Weights of a small mixture-of-experts language model, trained from scratch on English Wikipedia.
Size: 12 layers, width 128, vocabulary 2048, 33.2M parameters.
Experts: 8 picks a token, a sigmoid router.
Training: a variant of Muon for the experts, 599M tokens, 4568 steps.
Below are experts of layer 8 (counted from 0) of a mixture-of-experts language model. Rows are named router (the router's row for the expert), gate (a neuron's input weights, with its number), up (a neuron's input weights, with its number), down (a neuron's output weights, with its number) and show model dimensions 0-127. Each number is 128 + 32 x the weight over its row's rms, rounded and kept within 0 to 255.
After each expert's rows: a language model's description of what the expert responds to; "comes after" lists some tokens at least twice as common just before its tokens as in all text. This comes from a sample of Wikipedia text that the model never trained on. Tokens count by the router's weight.

# expert 10
router [113 132 118 144  60  71 133 152 166  83 116 136 184 154 182 147 109 139  96  78 112 127 148 146 152 121  96 141 157 119 137  80  87 155 122 119 121 183 216 147 139 105 135 160 124 147 132 119 189 117 178 144 110 100 136 172  82 109  74 141 180 121 122 148 101  42 169 192  75 112  87 174 139 122 166 117 106 137 193 140  83 202 120 155 105 153 138  87 124 156 151 126 102 104 129 107 120  93 124 165 162 142  97 134 189 112 153 121 111 114 129 154 115 106 129 134 161 104 155  70 127 132 178 145 195 135 132 108]
gate2 [130 101 100 168 145  94 132 118 127 202 134 106 131 136  48 108  97 112 115  85 110  72 121 124 146 174 117  76  96 168 122 132  95 164  81 111 150 105 152 131  98 105  61 161 120 128 192  91 122 100  97 165 126 147 120 120 135  97 155  87 183 141 216 105 114 144 122 175  93  75  72 118 192  70 138 140 122 213 171 121 180 127 149 120 102 103 136 105 134 140 153  89 120 148 126 121 171  59 145  95 154 134 147 126 100 103  91 140 105 119 103 175  94 164 165 118 165 143 129 147 132 141 141  99 134  97 184 136]
up2 [ 90 106 132 122 132  53 129  98 118 150 191 130 105 121 199  70  52 116 110  96 101 134  47 137 143  91 134 117 183 128 150 144 150 133 136 150 129 112 114 151  80 139 163 125 139 184 146 120 127 190 112 155  99 102 141 116 122 109  64 129 195  82 114 121 171 143 126 124 111 104 157 182 139 111 139 111 139 175 101 131 151 119 121  97 144 205 177 147 120 132 166 126 143  90 111 153 102 132 107 134  73 105 126  76 119 133 161 115 157  87 129  74  90 129 189 138 140 155 114 150 170 184 155 173 100 111 165  58]
down2 [ 81  85 113 178 149 136 123 127 119 147 142  64 160 117 120 124 112  88 156 100  96  98 102 101 148 122 106 100 132 103 131 231 131 106  97 154 136 108  89 116 148  98 139 113 126 173 139 183  87 174 110 176  79 139 119 127 105 174 119  49 136  94 173 152 137 165 134 155 160 101 123  81 191  54 128 190  71 137 160 108 178 124  92 121 138 141 101 108 114 146 152 104 223 128  40 121 104 137 103 110 150  96 104 120 111 109  97 140  71 126 178 122 144 132 144 126 161 119 143 102 110 117 158 137 158 114 142 102]
Description: Foreign name syllables. Middle and final syllables of foreign place names and proper nouns, often Latin-like, such as Transylvan-ia, Burk-ina, San Bernard-in-o, Imming-ham.
comes after: "s", "c", "ri", "lo", "al", "ra"

# expert 14
router [108 175  66 122  86  94 103 119 129 112 102 118 178 129 140 178  71 144  88 120 154  90 131 204 138 119 119 120 117 114  95 138 153 155  69  90 102 135 150  90 110 152 129 150  83 108 142 142 178 153 157 104 145 111 193 151 100  65 105 114 154  82 151 137 133 147 138 131 106 118  98 162 135 172 172  99 122 190 181 141  87 113 115 176 109 184 140 118 157 148 135 130 172 153 179 125  90  77 108 118 204 158  98 103 154  97 139  81  79 124 145  99 117 144 169 176 102  73 154 130 166  81 159 155 138 130  62 124]
gate3 [171 135 113  35  95 155  67 215 122 134 168  96 140  94 102 127  64 123 137 146 130 104 139 146 138 147 158 133 108 128 147 128 132 143  74 115 122 116 132 109 209  91 145 177 148 101 130 124 130 114 144 174 134 127 120  53 123 123 109 110  81 101  90  66  43 128 121 123  85  92 144  78 147 172  89 113  78 159 104  90 107 148  92 187 124 110 142 170 165 177 120  94 116 161 154 124 109 122 130 141 132 172 130 115 155 153 124 124 161  85 146 186 110 187 111 106 146  88 164 126 126  83 121 160 148  87 104 115]
up3 [161 152 154 121 114 103 163 185 134  86 101 111 153 147 108 102 113 146 126 144 139 123  98 106 112  99 128 176 147 158 131 119 119 125 103 160 191 164 122 126 101  99 107 123 154 178  98 167 129 187  96 116 158 127 145 123 134  98  86 138 118 174  65 127  92 178 149 146 119 129 161 146 101 121 126 142  99 121 187 145 104 148 119 104 176 104 138  75 111 157 116 124  43  20 144  97 145 115 166 169 144 173 125 103 168 203 115 192 134 122 110 143 162  83 123 149 153 111  80 133 160 144  81 201  94 133  62  90]
down3 [156 160 147 142 145 172 176 117 163 163 171 106 168 124 177 130 113 143  95 144 128 122 182 127  83 137 155 163 121 149  84 161 185 143 107 155  79 173 126 106 126 111 147 156 228 166 134 123 162 132 141 105 149  61 170 121 138 121 125 165  34 163 161 152 112  74 126 160 181 127 171 125  98 113 150 168 128 104 154 186 118 124 117 131  98 135 129  91 145 116 123 122  69 137 118  56 121 164 130 139 117 174 128  74 189 172 113 140 115 101  88  83 101 134 166 130 138  92 176 119 104 117 130 171 159 125  75 115]
Description: Blank space tokens. Lone space tokens, mostly empty cells in wiki tables such as election results, and sometimes a space before a word in prose.
comes after: " |", " the", "|", " was", ",", ";"

# expert 63
router [121 147  67 107 132 106 103 131 118 144 118 151 145 144 168 111  89 116  89 110  79 127 136 170  67 128 119 210 114 130  21 198 175 156  91  87 106 225 121  90 102 141 144 102 123  85 115  86 175 139 183 152 132 122 162 170 108 116  82  96 162  96 161 146 118  87 134 158  91 126 139 142 146  97 101 116 118 145 188 171 113 134  84 134  94 119 136 119 169 162 123 145 152 116 157 162 138 104 166 120 168 135 116 107 134  90 152 168 108 152 130 125 131 160 139 175 118  81 144  94  71 132 129 149 160 119  60 150]
gate2 [128  79 110 178 125 121 127 149 164 134  76 149 100 188 155 128 147 126 112 166 164 150  82 214 143 129 130 127 140 160 126 115  73 157 144 108  39  98 137 103  96 113 141 143 122 119 148 117 151 123 189 129 101 149 173 133  94 137 142  73  90 137 116 109 121 176  58 151 111 149 115 126 138 137 104  86 122 115 117 140 179 122  93  69  73 174 119 130 121 125 103  80 156 147  71 100  74  55 160 100 182  84 131 136 116 170 154 190 150 113 136  95 179 137 130  85 110 134 120 171 128 148 104 147  66 162 161 149]
up2 [ 71  79 114 135  92 145  90 119 123 157 100 107 129 109 159 152  82 102 139 119 106 140 154  97 121 111 214 149 120 126 120 135 125 105 136 144 113 150 129 185 136 154 187 145 156 142 113 115 118 108  75 172 102 129 143  87 139 102 118 164 143 106 215  56 169 113 138  76 114 111 134 156 116  81 145  78 117 138 186 153 156 110 130 125 133 144 140 105 138  81 102 127 133 101 122  93  22 140 169 116 161 126  88 111 116  88 101  91 147 162 105 193  91 153  57 106  63 173  86 147 147 112 104  94 151  93 140  92]
down2 [ 86 144 171  98 116  91 117 150 152  33 123  87 105 123 107 126 143 135 133 126 165 159 108 185  85 145 103 100 113 127 141 119 139 111 118 119 110 145 110 113 102 112 144  97 150 223 106 118 146 111 125 124 172 148  62 113 163 160 180 115 209  93 116 121 104 114 152 154 145 127 124 130 131 142 122 136  76 151 164 115 183 102 150 169 142  69 126  91 128 137 116 198 102 138 155 150 133 174  92  80 100  79 119  72 155  81 109 160 143 105 151 183 154 133 168 175 163 197 147 135 100 155 132 137 165 150  92  57]
Description: Word-initial consonant clusters. Opening consonant pieces of lowercase verbs and nouns, such as st, sp, tr, gr, f, in gr-aduated, tr-ying, sp-ace.
comes after: " \"", " the", " a", " and", "-", " The"

# expert 11
router [151 197  71 159  79  67 104 129 140 114 126  98 132 137 108 130  75 113 104 109 124 102 128 161 144 125  51 144 145 100  84 129 149 112  84 139 153 118 184 137  89 122 151 154 104  84 117 110 173  80 134 106 115 134 168 174 147 101 120 146 174 105 161 137 104 131 154 148  95  99 133 184 132 123 178 137 114 137 210  98 118 114  81 138 115 153 120 129 196 154 166 149 177 113 174 111  86 108 103 134 154 156 157 102 183  67 121  82  69 164 142 141 133 115 184 179  89  98 150 136 130  76 105 151 147 162  68 108]
gate2 [116 147 152 174 135 100 111 168 163 143 132 113 123 134 132 130 130 124 115 148 123  84 119 193 150 198 121 145  66 121 159 106 151 158 145 106 150 177 149 131 137 136 171  64 112 192 126 176 106 169  90 130  80 134  78 152 119  67 121 202 168 169 192  96  86 165 184 167  58 115 116 138  82 132 108 116 155 117 137 142 148  76  83 157 110 190 135 140 140 153 124 169 117 118 126 107 112 163 136 121 144 147 132 106 150 151 141 120 137 117 101 118 183 118 142 165 186 137 188  96 121 187  99  79 190 164 144 120]
up2 [124 115 166 154  64 116 119 158 136 141 155 141 122 148  95 131 199 125 122 230 112  94 155 116 138 190 130 144  96  83 153 163 118 166 132 110 186 127 126 129 122 157 201 176 135 135 175 126  88 138 136  98 132 141 112 104  87 108  64 128 111 166 130 111 119 131 131 167 136 126 124 201 117 139 122 136  68  88 127 159 147  56 136 141 148  96 167 152 133 195 158  99 126 106 156 152 128 140 169 130 157 125 139 149 194 132 172  90 114 121  64  83 117 167 123 144 107 190 158 115  60 108 122 144 104 102  67 122]
down2 [147 138 130 128  83 180 130  74 101 163 151 159 128 128 110 101 147 128 150  91 169  69 111 143 153 120 126 115 141 109 138  55 158 126 157 162 143 138 128 162 181 157  90  95 136  83 127 100 148 126 185 147  69 178 139 134 162 178 118 176  86 132 172 100 132 110 116  80  92 109 135 101 128 141  73 121 130 110  35 125 164 178 132 168 133  90 181 107 151 168 157 167 132 124 147 131 132 137 156 146  98  88 112 150 112 174  45 148 129  91 124 164 110 144 147 114 184  75 132 103 115 163 203 142 100 127 117 195]
Description: Space before compound noun. A bare space token after a modifier or article, before the head noun of a phrase, as in Lowest pressure, radio network, Bench press.
comes after: " the", " a", " |", " his", "al", " an"

# expert 56
router [115 173  98 156 110  59  70  94 112  67  93 152 122 127 110 147  80 112 144  76 133 118 152 180 101 123 111 173 127 146  97 147 130 166  92  49 171 173 133 168  64 113 139 149 116  72 156 112 139 138 136 104 101  90 150 130 138  73 137  62 205 112 124 179 132 142 157 166 109  74  94 155 105 190 129  91  79 114 176  94 109 145 118 137 102 124 139 119 136 154 101 148 109 136 129 142  54 102 173 152 146 180 125 102 139  97 166 137 102 154 127 126 146 155 144 123 133  68 164 112  96  92 117 163 135 130  73 148]
gate2 [ 92 139 160 140 136  78 131 105 141 104 137 144  91  82 108 116 125 154  54 108 185  88 150 162  80 195 163  65  84 113 131 148 136 144 155  71 122 144 110 120 134 107 146 179 113 160 150 127 159  98 125 152 115  72 158  71 182 154 165 163 177 109 101 119  83 107 114 136 128 131 122 108 130 107 148  91  80 135 132  73 108  81  84 165  98 114  97 139  94 155 119 148 126 190 129 135 108 160  72 125 123 119 151 135 175 175 114 146  91 114 146 132 108  92 128  63  66 163 204  76 176 122 166 144  93 148 103 124]
up2 [103 127 202 184 147 102 134  95 138 154 128 148 116 113 154 141  92 155 122 134  78 140 128 159 144  90 165  73 152  79  89 126 133 104  76 125 103 113 125  93 153 139 102 149 120 127 196 165 118 147 138 106 140 103 132  59 109 130 151 121 134 204 109 131 189 117  98  93 159 116 141 154 163 132 152 131 113 101  87  72 147 114 124 121 144 184 206 164 123 119 110 113 135 134 129 102 157 117  88 180 144 101  96 111 115 179 100 159  73 113 103 109 206  79 132 171 101 173  75 177  82 103 199 109 153  85 115 117]
down2 [171 117 151 146  98 134 121 155  89  92 126 172 111 166 126 159 108 124 143 149 174 142  50 128  93 109  69 111 184 153 162 106 105  98 157 114 138 144 178  89 141 157 117 130  82 124 123 143 148 204 126 149 138  88 101  93 101  40  92 114 116 126 134 145 122  56  91 154 212 165 158 117 133 118 101 173 172  86 121 173 133 182 117 105 108 119 103 139 172 149 166 158 103  85 130 178 110 148 156 148 133 164 127 171 161 151 123 148  69 159  95 154 108  47 154 157 118 161  88 109 153 111 154 101 113 132 142 138]
Description: Headings and punctuation. Heading markers ==, sentence periods and commas, conjunctions like that, because, but, and single capitals such as H, N.
comes after: ".", "History", " also", "ography", " career", " life"

# expert 15
router [ 84 137 141 128  98  93  81  44 149  75 110 173 100 104 112 102 122 153 108  80 141  88 142 163 102 166  99 147  97 126  85 147 182 168 120  75  73 163 121 110 135  97 122 135 156 119 194  63 182 138 118 164 109  60 145 142 161 119 121 150 170 130 117 221 181 115 137 154 124 113  96 138 141 138 210 112  92 119 131  89 123 112  97 164 100 133 120  96 124 167 106 151 141 154 164 116  78 132 142 145 160 145  98 103 127 121 175 122 120 149 160 178 156 142 168 136 105  82 180 107 128  83 145 152 170 154 106 154]
gate2 [133 120 173 146 122 138 185 137 167 106 208 124 110 177 129 151 105 176 126 141  87 146 124 148 104 130 147 142  62  65 143 149 170 119 165 115 111 180 192 121 119 144 167 194 175  81 182 152  98 130  88 120 103 103 117 155  82 144 130 171  81 149 131 143 122 153 115 140 151 145 112 142 135 163  72 131 111 163 125 174 118 133 164 134 113 106 182 126  97 129  97 156 103  51 138 143  30 132 112 160 118 135 165  96  98 105 144 142 121 155 116 127  85  79  87  93 152  97 108  88 117  98 162  91 122 109 176  70]
up2 [172 191 123 177 167 130 132 103 121 156 178 175 123 146 180 171  86 150 131 199  68 107 139 163 146  44 128 129 144  93  82 133 165 124 115 145 147 223  82 117 126 153 135 131 110 116 127 139  98 138  89  84 133 147 118 152 135  72 126 157 121 121 117 134 107 136  84 136 150 162 131 129 107 135 155  70 135 117 199 122 174 116  94 127 114  90 109 150 126 121 130 150 150 135 160  86 134 156 146 116  93 125 112  79 191 125 127  77 148 179 125 149 196  88  80 175  99  84 116 110 133  58  91 156 155 100 108 140]
down2 [ 91  89 133 105 129 131 145 117 170 162 159 106 131 141 117 157 145 142 112 102 143 136 125 159 150  98  86  92 158 132  65 132  90 162  56  91 127 155 114 147 130  57 133 194 153 103 107 142 124 104 152 182 116 144 102 103  63 183 128 106 158 166 142 149 140 154 196 163 161 144 118 112 113 123 105 148 108 168  81  93  90 166 163 154 175 154 139 107 122 116 149 130 126 124 129 113 130  69 100 170 168  80 120 152 156  90 117 199 113  81 136  89 141 169 156 128 125 104 184 138  93 124 196  67  59 185 154 103]
Description: Table dashes, capitals. Dashes, zeros and single capital letters in chart tables, sports statistics and codes separated by pipes or semicolons: —, USA, ENG.
comes after: " |", "S", "N", "E", "A", " A"

# expert 34
router [ 78 127 118 153 117 110 126  71 131 118 142 145 152 148 184 101  78 118 105  98 136  83 137 154 113  99  66 193 114 172 121 205 101 176  99 115  84 154 134 153 106 180 147 151 158  62 147 125 161 117 154 157 138 134 158 126 119  93  66 132 132  74 155 172 136 126 152 151 106  53  64 144 115 130 146 124 109 124 123  85 150 126  96 154 119 175 141  81 114 171 179 161 172  93 137 129 129  94  62 125 161 128 109 142 162 136 148 148  92 164 131 174 105 109 199 120 107 106 146 121 169  92 180 172 127 169 112 170]
gate3 [142 150 147 186 123  88 160  62 135  89 112 155 112 110 121 120 154  84  68 126 121 138  75 137  90 141 128  73  91 136 136 127  74 136 181  91 130  99 217 151  81 128  93 151 105 121  89 232 102 169 135 137 124 168  97 143 148  71 122 136 123 133 106 129 165 138 192 106 107 150 174 105 105 150 141 149 137 149 127 174 139 125 185 148 149 124 178 112 109 149 132  93 122 151 121 149 104  62 136 151 153 114 115 147 132 166 153 130  76 102  85 150  95 175 174  70 127  79  85 127 177 129 104 133 105 118 180 121]
up3 [127 110 109 149 124 104 153 127  98  91 153  97 154 120 123 162 127 110  97 169 158 125 164 101 145 130 117 134  87 157 122  85 153 126 137  45 104 194 135 114 116 154 131 174 128  32 117 187 151 172 112 180 122 164 128 141 169 110 128 110  57  58 149 155  84 109 157 106 154 124 101  96 173 115 149 118 123 144  56 118 141 164  78  88 152  77 191 137 151 154 178  74 149 174 111 123 139 101 131 127 113 124  92 114 102  86 146 189 153 138 189  87 125 128 158 113 106 144 112 116 105  95 108 126 151  83  63 148]
down3 [183 177 113 108 142 130  90 109 145 113 122 169 127 110 129 144 170 146 162 170 130  98 162 139 126 144 164 151 129 105 152  99 134 159 132 135 115 149 126 140 144 126 123 129 175  91 162 122 168 156 133 135 113 104 132 134 143 161 121 145 138 104 121 147 202 114  86 143 173 156 142 145 145 132 112  84 180 114 141 193 144 105 117 112 190 151  78 221  75 131 130 159 159  32 149 190 112 169  84 143 183 124 149 143 114 131 163 105 158 107 162 116 153 134 102  80 104  78 165  68 195 160  73 117 155 123  48 108]
Description: Ro and similar syllables. The syllable ro and similar consonant-plus-o pieces inside words, such as mic-ro-biology, Go-ro-dok, ro-of, and a byte-order mark in coordinates.
comes after: " ", " b", "app", " C", "c", " A"

# expert 51
router [107 165  85 179  75 118  98 115 106  83  89 139 128 138 153  95 129 135  88 126  99 132 159 207 148 125 123 115 125 133  73 129 139 103 134  79 111 176 148 121  96 166 161 185 117 142 167 143 183  75 177 122 156  80 126  90 127 118  71  98 189 154 118 132 163 129 109 117  79  89 125  93  84 137 135 119 158 152 158 125  96  97 143 148 125 127 170  86 200 120 151 194 135 124 142  98 139 120 102 134 133  97  90  98 140  80 233 118 104 203 142 118 141 125 167 127 111  64 160 100 116 121 118 165 145 137 102 162]
gate4 [122 127  74 192 187 106 165 145 119 121 168 122 194 160 149 146 135 137  72 151 141 126 111 150 129 143  73 172 139 173 108 107 148  71 119 128 106 132 126 124  67  92 119 130 185  71  95 145 113  89 151 132 190 130 108 141 114 143 138 107 116 117 129  60 146  58  86 153 159 161 118 145 120 104 116 120 179 127 194  67 144 129 124 118 127 138 150 117 126 134 105 178 148 136 143 134 163  90 161 108 132 156 170 149 113 158 150 176 120 125 126 151 112  73 169 153 181 118  89 112 178 105 114 242 170  94 146 119]
up4 [172  98 103  80 167 145 189 165 145  94 112  76 142 153 183 135 177 132 103  91 182 161 124  98  76 129 174 156  84 111 186 228 157 131 106 133  54 108 138  98  96 112 113 132  78 142  90 152 121 133 136 167 150 137  91 174 107 123  94 149 154 106 109 132 133 113 144  98 159 117 122 155 193 155 146  88 132 131  57 139 103 129 115 109 172 100 118 131  96  61 115  90 145 145 126  83  93 138 157 129 139 135  99 176 128 151 173 111 168  55 160 132  89 135 125 122 181  97  97 117 145 137 149 149 135 163  90 123]
down4 [147 133  84 143 133 108 142 167 175  78 144 109 153 126 137  99  70 148 112 132 107 115 135 159 172  67  83 146 146 130 124 144  86  67 100 153 108  92 166 113  44 169 119 140 114 157  70 105 121 109 125 160 114 128 143 153 147 107 150 113 137  66 142 125 165 179  82 109 133 147 109 129 136 104 164  81 121 168 136 105 141  89 160 164  93 219 175 101 183 140 141 189 109  98 129 165 163  30 165  81 135 106 186 126  75  65  96 124 126 126 142 148 160 156 123 102 135 109 137 139 135 123 121  98 133 171 111 139]
Description: Single-letter word starts. Lone letters n, S, s or N beginning or continuing a word split into pieces, such as un-n-amed, S-elected, yar-n.
comes after: " ", "-", " E", " (", " \"", " U"

# expert 16
router [130 164 113 110  54 130 152  86 139 110  60 128 140 200 152 104 137  84  59 140  72  91 116 172  92 107  79 124 154 139 131 111 131 132  85 133 126 117 165 141  89 145 132 136 103  51 141  86 187 109 160 100 174 138 132 147 132 120 113 143 180 133 180 120 140  65 105 171  94 121  57 137 144  88 153 123  87 167 113 156 161 111 122 134 107 124 141 131 155 208 144 132 146 133 121 142 138  91  99 174 192 129 128 147 144 107 119 184 118 164 139 177 135 114 119 165 118  72 142  51  89  93 137 150 135 141  91 153]
gate2 [120 162  93 112  53 143 159 153  88 141 147 115 180 115 126  50  87 127  49 113 131 116 152  75 152 130 141  65 123 126 216 123 128 111 155 154 145 129 120 131 178  89 135 166 148 190 132  89 120 104 123 106 104 109 127 104 151 134 121 128 152 121 139 147  78  41 156 137 131  63 100 120 168 154  86  89 117 118  84 110 134 126 102 116 121 153 144 127 143 138 102 189 127 183 121 101 117 142  96 120 115 155  72 123 164  97 128 174 147  78 153 160  58 108 100 154 107 114 148 107 112 163 138 159  83 151  81 187]
up2 [133  71 157 112 156 162 176  85 113 145 147 111 120 150  98 140 120 115 133 128 140 192 134 150 155 141 114 130 153 175 158 126 141 106  68 123  97 149  81 163  94 161 164 138 117  80 145  99 142 141 210 161 127 157 195 141 117  97 132  92  58 168  67 174 137 107 132  93 182 120 109 149  96  79 109  93  87 203 110 161 163 109 121  71 146  82 137  90 163 157  99  77 154  70 120 114 140 134 120 158 128 177  93 123 194 170 139 140 127 131 134 125 120  89 101 103 129 115  86  71 125 129 133 127 121 104 198 112]
down2 [136  89  97 155 184 123  70 200  75 110 164 152 111  98 194 139 136 122  83 149 155 160 121 104 108 160  94 170 109 126 149 170 101  80 121 175  68 117 118 164  72 145 184 129 128 148 158 139 135 104  82 122 112 124 168 125  93 159 134 137 149 135 152 177 134 118 131 156  69  95 190 135 148 175 154 100  99  76 115  51 106 114 109  99  98 143  59 183 161  99 114 104 113 118 139 115 112 181 169 135  79  91  87 141 106 126 108 117 123 105 140  95 162 141  84 105 131 206 112 170 156 125 142 152 144 152 117 131]
Description: Early vowel syllables. Second-position pieces like ar, en, er right after a word's first letters, such as Buch-ar-est, e-ar-ned, eight-en-gined, Bel-ar-usian.
comes after: " ", " E", " Ma", " P", " La", "e"

# expert 61
router [161 130 112 122  86 143  83  95 182 146 128 149 144 137 131 161  84 132  96  68  91 134 156 130  91 130 119 147  86 183  42 140 129 178 118  76 150 180 126 117  98 152 126 193 112 127 155  87 127 115 141 143  64 102 172 107 111 121 128 135 176 110 132 130 127  88  92 198 156  85 135 101 133 126 170  99  95 117 136 130 129 123  71 139 154 129 156  76 149 170 210 167 141 131 162 139 132 126 169 147 102 123 142  82 129  98 142 148 156 171 163 182  91 165 155 162  93  72 179  70 158 142  89 131 181 132 109 152]
gate3 [127  61 137 147 153  91 155 128 137 132 141 175 141 110  79 105 100 113 121 173 127 112 135 157 211 148 160  93 137  98  98 131 136 165 111  91 131 158 128 112 140  81 128 132  87 182  99  88  89 143 150 187 116 102 210 143  91 123 123 162 137 145 124 166 123 117  63 202 158 115 131 131  71  93 124 129 171  79 126  63 205 155  75 188 157 128 144 116  96 112 126 181 163 146 134 161 122  82 169 118 141 139  96 142  56 152 154 183 111  85 105 148 106 128 144 124 104 137 103 113 162 108 108 174 111 134 114 104]
up3 [132  96 125 140 137 144  90 131 189 158  87  94 112 130 125 103  89 124 113 116  94 160 161 146 108 158  69 171 177 127 183 152 105 144 123 188 178 160 137 141 131  64 161 149 120 141  97 106  30 114 114 129 126 126  86 144 113  71 156 121 182 133 128 151  74  93  57 130 114 148 169 140  85 104 179 131 152 137 168  91 134 103 137 110 124  95 109  96  90 143 101 140 122  75 108  88  93 100 153 144 106 113 138 131  55 141 127 109 103 143 107 112 145  98 123 113 149 186 105  80 117  69  76  59 138 144 191  99]
down3 [136 144 139 131 111 140 158 141 150 133 100 139  85 115 114 146  72 129 122 185  96 106 130 168 102 121 118 161 114 113  62 148 111 134  89 192 120  88  89 110 151 133 126 128 130 120 108  84 114 160  54  86 148 132  92 108 145 124 224 116 108 115 169 135 145 146 114 117  67  87 144 129 134 150 124 174 119 122 180 169  74 123 173 139  58  71  78 175 157 142 159  85 105 121  92  88 114 151 172 133  99 179 105  90 163 150 157 129  81 161 152 163 118 142 148 101  72  80 131 182 161 137 173 156  92 144  72 101]
Description: Consonant after prefix. Consonant pieces like p, cc, t right after prefixes such as sur, ex, enter, di, e.g. sur-prised, ex-pedition, A-tt-itudes.
comes after: " a", " A", " ex", " in", " the", " An"

# expert 62
router [139 131 108  97  76  82  85  86 122  76  94 145 172 202 116 126  63 155 127  95  86  90 188 169 127 152  81 159 109 126 119 169 183 166 107 130 157 179 142 105  91 153 145 175 160 140 131 117 166 132 193  75 150  98 129 149 148  90 104  98 135 115 170 127 164 131 115 150  78 155 108 124 151 157 154 102 108 149 148  98 119 159 115 174  63 130 151 101 166 171 169 148 118 119 147 133 116 108 149 111 176 153  84 108 119 128 168 135 124 189 148 176 160 174 143 166  72 130 153 130 108 119 116 132 120 186  51 129]
gate2 [173 127  78 157 163 170 119 107 123 109 149 137 134 129 104  76 106 143  73 185 174 141 128 132 145 167 155  95 102  74 152 165 155 153 159  82 138 170  99 109  88 123  76 167 145  91 178 106 137 114 182 197 168 115 127 153  73 111  86  95  88 138  87 131 122 166  84 121 117 122 151 139  97 185 151  97 163 157 108 144 113 121 145 177 100 152 167 171 141 186  95  91 129  95  58 115 113 109  80 166 190  96 121 149 159 138 114  78 138 130 171  69 126 148 139 143 101 130 134 105 128 164 134  89 118 188 147  93]
up2 [124 114 143 110 101 149 106 108 191  60 148 114 147  96  78 130 173  99  98 129 210 117 114 162 175 115  95 129 172  98 104 107 150 155 107 154  50 124  65 111 135  97 102 130 117 138 125 143 153 178 111 129 122  82 144 147 163 109 101 161 117 194 163  81 104 130  92 108 104 123 120 118 137 119 111 118 145 108 117  78 162 167 137 126  77 167  80 156  74 121 158 197 156 149 113  77 112 108 150 109 169 124 166 106  40 101 126 105  60 105  83 126 106 162 147 129 132 113 100 174 130 100 110 128  76 155  73 122]
down2 [134 152 146 130 149 129  72 106  65 135  62 127 165 159 144 154 165 115 150 131 129 132 105  96  93  78 125 120 112 134 131 122  86  98  97 100 104  99  98 163 177 134 144 126 111  88 120  87 141 117  91 128  91 152 119  92 193 130 109 180 138 164 135 179 163 125 147  66 166 123 113 110 104 104 116 134 206 145 218 142  84 109  90  86 159 152 169 148 126 140  58 136 146  88 211 122  97 183 139 121 122 152 127 147  96 116 224  80 141 135 143 153 119 142 100 137 158 142 128 154 103 124 126 110 188  94  93 159]
Description: Infobox field capitals. Capital letters starting field labels or codes in infoboxes and lists, such as Garrison, Government, Motto, UTC, CAS.
comes after: "-", "\n", " |", " (", "|", "=="

# expert 0
router [111 124 108 134  71  89 160  70 106 130 139 135 126 131 165 131  94 148  99  62 129 105 143 185 126  58 111 132 112  66 127 149 120 147  88 125 139 127 136  95  58 146 139 147 142  90 146  98 174  94 154 151  75 140 126 100 101 129  79  78 138  88 158 114 141  81 146 192 131  63  56 139 117 162 117  73 128 172 169 117  88 186  92 165 149 134 124  93 178 180 179 144 140 157 165 152  84 101 155 152 163 148 128  73 179 115 129 144 115 133 145 142 152 126 138  87  93  90 171 132 110 137 133 115 162 119  75 164]
gate1 [128 146 144 142  64  81  58 153  77 103 132 142 107  76 159 117  96  87 134 109 138 113 140 166 131 104  55 138 128 112 135 193 114 135  86 116  76 118 155 138 148 117 159  99 123 102 174 198 126 160 116 103 127 198 142 125 161 109 142 143 163 144 191 155 114 142  84 185 137  94 114 146 140 107 138 115 143 167 180 155 150 107 183 132  93 137  65 154 101 171 137 192  95 112 143 149 129 123 122 129 101 174 188 113  96 117  76  43 168 106 111 139 106  91  96  98 107 130 140 115 136 138 106  97 181 184 140 125]
up1 [ 69 118  87  75  95 109 175 146  99  78 155 102  90 150 137 122 118 150 127 143 108 163 164  69 134 152 106 193 150 141  66 155 153 144 132 137 146 132  87 161 153 121 149 145 110  97 114 162 127 134 105 160 130  79 127 142 100 173 121 177  78  91 166  53 115 102  56  98 120 149 151  66 184  87 151 183  88 152 153  78 104  91 196 142 118 115 156 146  73 146 170 101 141  78  98 126 109  92 119  72 147 143 138 130  84 123 121 133 153 116 133 134 156 161 170 131 101 152 132 167  73 123 132 138 174 142  93 166]
down1 [193 160 158 139 134 106 111 149  89 150  88 145 183 131 202 144 131  91 124 144 104 104 153 113 136 143 115 125 114 189 100 127 117 123 140 140  88 102  78 106  76 109 181 111 167 110 161  96 159 113 153 197 132 115 216 149 101 108 156 102 144 138 184 141 167 143 122  88 121 150 155 102 100  62 126 125  64 104 148 142 146 134 134 107 153 147 134 144 156 189  93 140 194 108 160 125  73 131 145 154 148 107 161  86 106 120 120  94 104 158  83 148 148 127  85 106 194 148  98  86 114 156  68 112 145 141 202  93]
Description: Year century prefixes. Century digits opening a year, such as 19 and 18 in 1988 or 1812, often after in, dashes, parentheses or table bars.
comes after: " in", ",", "|", "\n", " (", "born"